Weights of a small mixture-of-experts language model, trained from scratch on English Wikipedia.
Size: 8 layers, width 128, vocabulary 4096, 26.9M parameters.
Training: a variant of Adam for the experts, 6196 steps.
Below are experts of layer 4 (counted from 0) of a mixture-of-experts language model. Rows are named router (the router's row for the expert), gate (a neuron's input weights, with its number), up (a neuron's input weights, with its number) and show model dimensions 0-127. Each number is 128 + 32 x the weight over its row's rms, rounded and kept within 0 to 255. Numbers have three digits each.
After each expert's rows: a language model's description of what the expert responds to; "comes after" lists some tokens at least twice as common just before its tokens as in all text. This comes from a sample of Wikipedia text that the model never trained on. Tokens count by the router's weight.

# expert 40
router:084109137109171183142089174149098141187172145129138181147170116139042097078113096110161115204117105094117159142093132151089113091150127111111142194170157101095137161096143177140109099124133080114079111180147109158198124148158130125129124119174129186088158138130182132115106201113162100136139106126154154125178127138168166136089138094137125102109050202160157150120111123134146147173143
gate0:100158170135081117140074119134115090142133147111111127149086141113104149101132107127091123145089124147104140146136173135102161176140196124190116135075149099135151154098132152089139141188123088186135140120192181206153159209142175113101143074166129158073160080176144108127172125126162098119145057095144148153084114077158135128091085122137151131157171138140139090154120181055074136117142
up0:171156084143104116127113078157072159141130146103107130163151141141074114126077132103112102132144174099114126135150154114115170102107154126069127138081098169199106060094182070238107113111112115122170162113163135156108153093106120147107136121136132184155161146111192129125188122150120127125150087136166109185108173133133134138146107107129071125115086164135150113139146235113153091186139
gate1:174132123132087153154128109076130128094114194096138154126058099145091201084159140191127091142167083112105101075138143113162179084100132116171137115129098169128142133146094173108141104143110144173058143155120142113125119150104094162181197094162189131126123125149163108143123167132177125157193112103054078132128133091145141110127110181075171154115172108106149181148093134106079133120087
up1:146126158104099128180067203131143123157150120086100103152156165066190104135126119149172132135134129124165112179098076093098107169083083153131144083133131109116112108101073113160106128070185144175161098108119114140149099146134198138074085147131082131106141122070080145110103104140086067122087108161173179130187088168068093133149159073139112110140109140121109145123129127149191170139131
gate2:075169115147182114144134119117159125103126200141108138178142101106080143108141137140121154091173152136148089156137118144155161103101126166112118164115130147131080129093153143087121117191121115134168104104113170111109102184158137087141131141154145128118129125112123198151126112115137077176135173119155167090134084142108183108142055133102132252065116092056138194136081087133097160097076
up2:158103157135098150119172090143117172113077101113122106101106152164116123175136148116070131124122184140138139114102151114153154117166168087162099162160125131135158093158093098131101180122116234097096182105072136091104088088105107119121151179094123139127132136184094064089130080170095136090084130109068123136076132168212101186132143144133108124137162116176088127116165123127067075116118
It responds to: Table cell separators and percentages in election results, plus word-start stems like Elec, constitu, vot, Sec.
comes after: "| ", ".", "–", "\n", "a ", "0"

# expert 36
router:126130170128152170128106190069139141168114137080140140133164151141052061120093084117130172187076096100111202161060183109108139121117061121130151192168105113122122176084133172157162112105132087127077148174090139173137110114146109143129154135125177162113131143117141193120102140153171102147088100103143112148186140118139147129076113110146111109138076204137109139115096145151152102167157
gate0:184110091130115114131123126074154148117141139090195144144110154186107135125181107190068114182130127111138102091145158119093178076157102119134149120097153165143160115147149123147165117134098166143169111117111057063145077077142082109114160125089095111072110170137128067095150151155083107143122125129094148113119179081202105172141124119116159133149150114144066114097137126124132041171190
up0:118078181164130111084096127155144116068042062124056149076161112136156093185094169089189093099104113127147086088167144129151085152147180145144123154150120081107130128125120111087106130144128095087125163126152108162128086151108112134131076075117180151147097103097145127119132100127151119175087184115139174129147071127098148147095130186140114156138167105093154130088161068126157198097115
gate1:136135114086089126119153127135126101073086139116175072116088165172087054204180161123082127146102111117138110110105127083123189133132154107110145107137135122113110154148117126147197146114164136070096109101095079158105098119104120119193169187128168105071108117133081102169150122141102135168072143125066124117122146115094108130159090148103187160168093142170080099088071126143118071185115
up1:092161111168059163103127167162096161133160114098135125148190106117128140092109122081128170121086105145077158123121137129113112143159110129086150144166118090097131106168120115132083097149093143146155162159150171115157195132140117153066127104111113160196172085162138157086107130160105140112144162161144121193055144172169132083101124105195101107111156192086160136133151159128096237144116
gate2:098115142129102124110119208147183080097153145051109093075098138166105124202156124151135125174105108109130138100124130078106170145194172082196149095143112112151157148120142152115111120147158155089129092079114075121136136110084154109115127119121142075123118133100122104156124150102061146154074094101058176129117162127161141184171144129127213122136117143134091112123133137139120128231098
up2:152132158083166175140111063158108136189111104141090133205149118110125124096162089122117105175167141125111161144138101157194099135072088123160122136114147114101121118102104114223156122067125082165149138110103140138175068126185081174179126123116121191119137198162172175114098133136152116150131142151164120073146097197088123088114129125125097123119121137163146144135109099187157092073128
It responds to: Compass words and their pieces in place descriptions, such as south, west, northeast, southeastern, near, across, often after "the" or "in".
comes after: "the ", "in ", "of ", "to ", ", ", "the"

# expert 25
router:123124135139183179115115185094122149180113142093135149150142076139088087096151050119140149181152102140104148158122170156058154114093100125125155195153121076095085206096099140125136082131111132111078131148089145172126125182174159123104108117144133205112160124123131178112139169137167115124103133142155154147154108132165141150056159109150113065113070187129144131115101104130129158210140
gate1:164145109113101108114154083130149086087126156079133170148120139123163147121155165194135130092149132096174101132128090158096156162118155139154162162096182169081155121163130169087166206188159162136075146113147089079089144146053082105119094099110139107155128060161106140123076171188122194148130144129123149138096138105145169166083143146100115120163170077135174125146194132129116096153096
up1:174058140133129168144099094105162123095165066114169178134107128094109228116092178157118107114187124129139122153106096103131103152143136134168122111155064192164103063175122141188091103100116105125112155103190134112172139063131103141154120116096145110174156131137126160142111109117099132117130109207184117148118140127015133114187100088113119141131102117116138150123125120129109130082147
gate2:116150091162097132105106211099150159188149153151140098134100083083177071116105127098141153114115061144128138063089123116092074127155117141110146152152075158132127147114111158127146156121177155120165146161142105162101188137108199128110103122151149110114095134176139154157081136063126180118085099081157134121128133113068082084139125196112207094168176107146147132176136095135151142161168
up2:116145129129115136150169141104144134140109185125131099192080140096100086107155159153103120177158094111178143215132133088143097166132060141103082113119085081082127131149158117143144162104163082186141112126090122132169163102108119106089081105180124111107081148193127086092094128074121165105169126078146200102167111094175132139111166103165132137103052101133116181154175157145143116136160
gate3:101089184105093156123138175131144133139108132165126094122139166209164115134156087168177126083129092085143130165136102042148157126082147105084139146113127088128118140110088091134159109143155139159119102084122111126155047147130140142203130123151114151124126137048129127106090121096155109116153037063143121097101070122141116134115151220170092145171124108158102078126139151151148114171099
up3:148109144131094093161147095112110120154097104106153150145104126095118104172060174059201121061126134119113103104108106106081120147147116150138182079130156128127146063155119117136115086099154100172165125107185075169112202116131059075125125100100126146138145097155111137114115111163127166178102148077136100137181178066063102145105115076087103108118165095158098121100188123082156137130150
It responds to: Opening capital pieces of personal names and surnames (V, P, Al, Du, Ku), plus census phrase pieces like couples.
comes after: "| ", "of ", "\n\n", "was ", ": ", "- "

# expert 47
router:125117154121173156112117155118094146194113140084162145164169129129092071122110076052147161173102081101128170143111172136107118111122082139102132190179120077076123179102123188169115100119125071169087127163113139156144112169162133146113128124184116191104139167130172146129107171122160111136105084122157155123173092151133138110101163115157104077108069191154175166110059148134145150146170
gate0:092175084134081191164155115135156119128128063122119129152135092121072119134103102127127124134085149075109188154110129109106120097108129129208186179129091123172208117142081107136097066147075155176150113082105091142129131148116099120120104154102132120203128089159167090088140149123130119109100132217117086123118214178152092147162126158120125132150165168141116128092141125120139095129184
up0:136093161142147115082128130091131123117122169123143117135130188161142222085110180122098098117121113100136119082175182115164113103147111113137083094105123145129102066139112114121180155154163157088073155182154171131176115113155074084174165049137150151086092190116155154107176093172143156218152123088172148163136145122155148187105135118131164139102112102125125131106134110083135150123071
gate1:114072162090201154130102130154079157127137157120185146119173157140105133172084076159106119172125094173111151106171174166063107130117145139118125180034178107090126132115121106118159108077133120121166084181107121158149104112149098070176139094109193152132146146156134111118104146115189149197156087098095173135113109146133125161104162165108102198099078115134099119121120100100152100112112
up1:128172159153114146150182060166068146103181119069093148129077191142130125118134152102164110146149097125054126121148093095146107169135129165118073135072176131128137086161128107180151143065125127145133060184183069101117134136174095066173151112140117121102110131128139104105160126137150162190156083083078120186144145112126157148180118097149134153134096081127140148138097102184102124114147
gate2:156100167151109112105110150128149068184114161085101090215134190094163070140111146104190131163130109142161191122159138153126153142092117129133135121072112132114142143121168148115142145140184098130119140157108152197127060111045116077158123162189106122084159160084153078127070090085150109129110123132125154126159175131109116150089171101141159104131157082079162124113107093084149166094114
up2:151126093165138119144102074125112189071169118149085135082182128121168138085125138135115115080090163150092141158157127127126154124161134119171132086105142173180114099180181139147134085086097141155100107139129097066118163099153114112074107098046165137162136123070111219136172118188116094120141166122097151163126047149122150079141065140121086123134137184140157074111132122145145150118121
It responds to: Single digits and small numbers in sports statistics, tables and infobox fields, such as career records, starts, race results.
comes after: "| ", "; ", "(", "–", ": ", "."

# expert 53
router:108107186123169167122099165122118123185140127102133138139141123174039126074137127122167118185137105124111177118127183134117104076130093106131083168135065125099131227081138136149099085112123143124084088198130111137129110143128122104103093082149105211088114178119135173119099219131144119142127116108123181112145149167203130169110139099144143135098117167139143106120144101082154139176119
gate1:092092130159144157104165131137038135155124109184120162104182124147088168102147088091149137178163160167115164153185153098090131170148112150136149078125159130125177102098159068097072092129145148142194103155120117079156067162132132130117128106175172140199136113128162094156068058133128101143095134123104144104144104140110167149148181178116157175098094180128127100116111072114148126098099
up1:128101104137076136120156139129118165100144132162101139098157141172082114087190106121144112166150160143123136196117070115110096182151136143129113109161151118076128137130156110047081079120163167138205137171139106083102123179099144087176137122136161115147137093147116084181106119102069106157120123051036143098089138097119171140110173154121168136136152158117144103121123056174136120121070
gate2:135103199148076142152156078141096121111131176105145107153167177112153160131135192180158083119131118124104150169206108135118159074131074103121155074190138108105112130172087089116179180062133130134113085119148095122162132110097121131153100101175079133094172127121136133138140160152143161187158077151113140141130123107106081180152092109085087213164101124175125101137167143125161160103144
up2:150193083153101067129092157135193132104124144115154180065106156129087158115215092139074115139160101151164147122100086140165108145151107095160147126117144129180103067132139131154128127148129154098126137063113112140082122126129115151071156159119124088157119215113120188166131143126119143146154152160132161153154188153179055147131093185136172142144098134133138145151164170168086113181091
gate3:087123145145181139088124170157092111111078158145089112108109144102074153125178093118154133121076122138096120123166102168138124125173158164113156127122128111234115129136099141114076090136078139167167123120080114141096131167167084151099097147099132126080160173156139168102146095126145108099146127168135190132179092117101154103133116076190070095093116134043088146167069158160181156147102
up3:179186148135133126162141120151086190072119110083131116132141149150135118107131147122093197130126127153147144121114107177174163131139087090137091113081158091083122146217198123161154161205126121122121146125080132085140129139139119102109140104124102146100231150119095131120098136141109119152112141159149156150169088148105144098125098120081077116015121130133194157135097184149144154143095
It responds to: Word-initial capital letters, mostly B, D, G, J, starting proper names and "Administrative" in infobox and place articles.
comes after: "(", ", ", "- ", "in ", ": ", ". "

# expert 24
router:098131181122186163151109167097114184192109110135164159142145098138090108127160064061131125210159140137121117104099171148127093114102119104149122184192141107111141157126118160165087090120105112132100153153080139181145117115175165146106109122124169157131136158135151148102106171130153098108095107117180145100166110161158139128070145129149085099129074215169160184092080141149138081193106
gate0:167115103156172112134102185161215139145107142106183099129051155139104138132142093141068147084165159121119185135183098139149135148196124115128138140130132126106132081110113120174155108157122185194145080126143125135115159113124091107083122129164065098135136078153103082150133136091103151136136074178150110147213109200194142159145155085102164107122122079135110137118182126102095146120117
up0:112092170076143121104152138114107099088109175090097193099155119127143121109124098076156176173101143152157143117112150162072113106098182171123154156082142105126094143105146135094172095162130154107138109135140129102119104139143121127130149056173194180090101066076168137159114138179158096163153164064097149115152091048117162173150166079115091146115136095118133131094137052106113109142186
gate1:162112165117174144124098108146160089119119111120172099125137137132104109126114112190110099142100148096045124127115175120104079171200092178095135162082118182194131112106077094126090116128123087144158088143156197157120120106144084108157093123072109158148176116119173093106150064139124117131158120163135112109106139101084120143169124060152120117094159119134061085133140105119151085027101
up1:112096081137104137083138133189127135132088128082074104110073087111157164160090191127177112130145122126114136158199118093157118107088189085185075111139209092094126126128135154110125150141136186122103090104140062117121093142108195111155118142181123119132113099123077115148119140169205134116088127096075139190080136129141181156119092134129181154137164083120125112107169121085107152154116
gate2:112102114147133194133114146110104087171179176123133130124080140144146074115205145166129084103087186131074124085099154129125115167189170084123117168160150106134080053170205125065163096089099167156113114124146124132068163115116161126106101093131109158112118095153138131143166142120122155125131138141129161147108137114125188184155149148084125138164128179202149052133123151150165100127094
up2:123128142085122162132147131144133160125119154103147142169083125139133095067167117143170103111122144101091147105070157156144137111141127107148106164208114101185049087191176149105131102119102145154099133110138158136041185148102117155137144108136136164081119109136109136168125127094114166097130104139199153091166128100135207149104191161123121150116051142189153115170122128197183164138093
It responds to: Word after "the" or "a", mostly size and quality adjectives like small, large, old, leading, plus name starts in tables.
comes after: "| ", "the ", "a ", "and ", "that ", "The "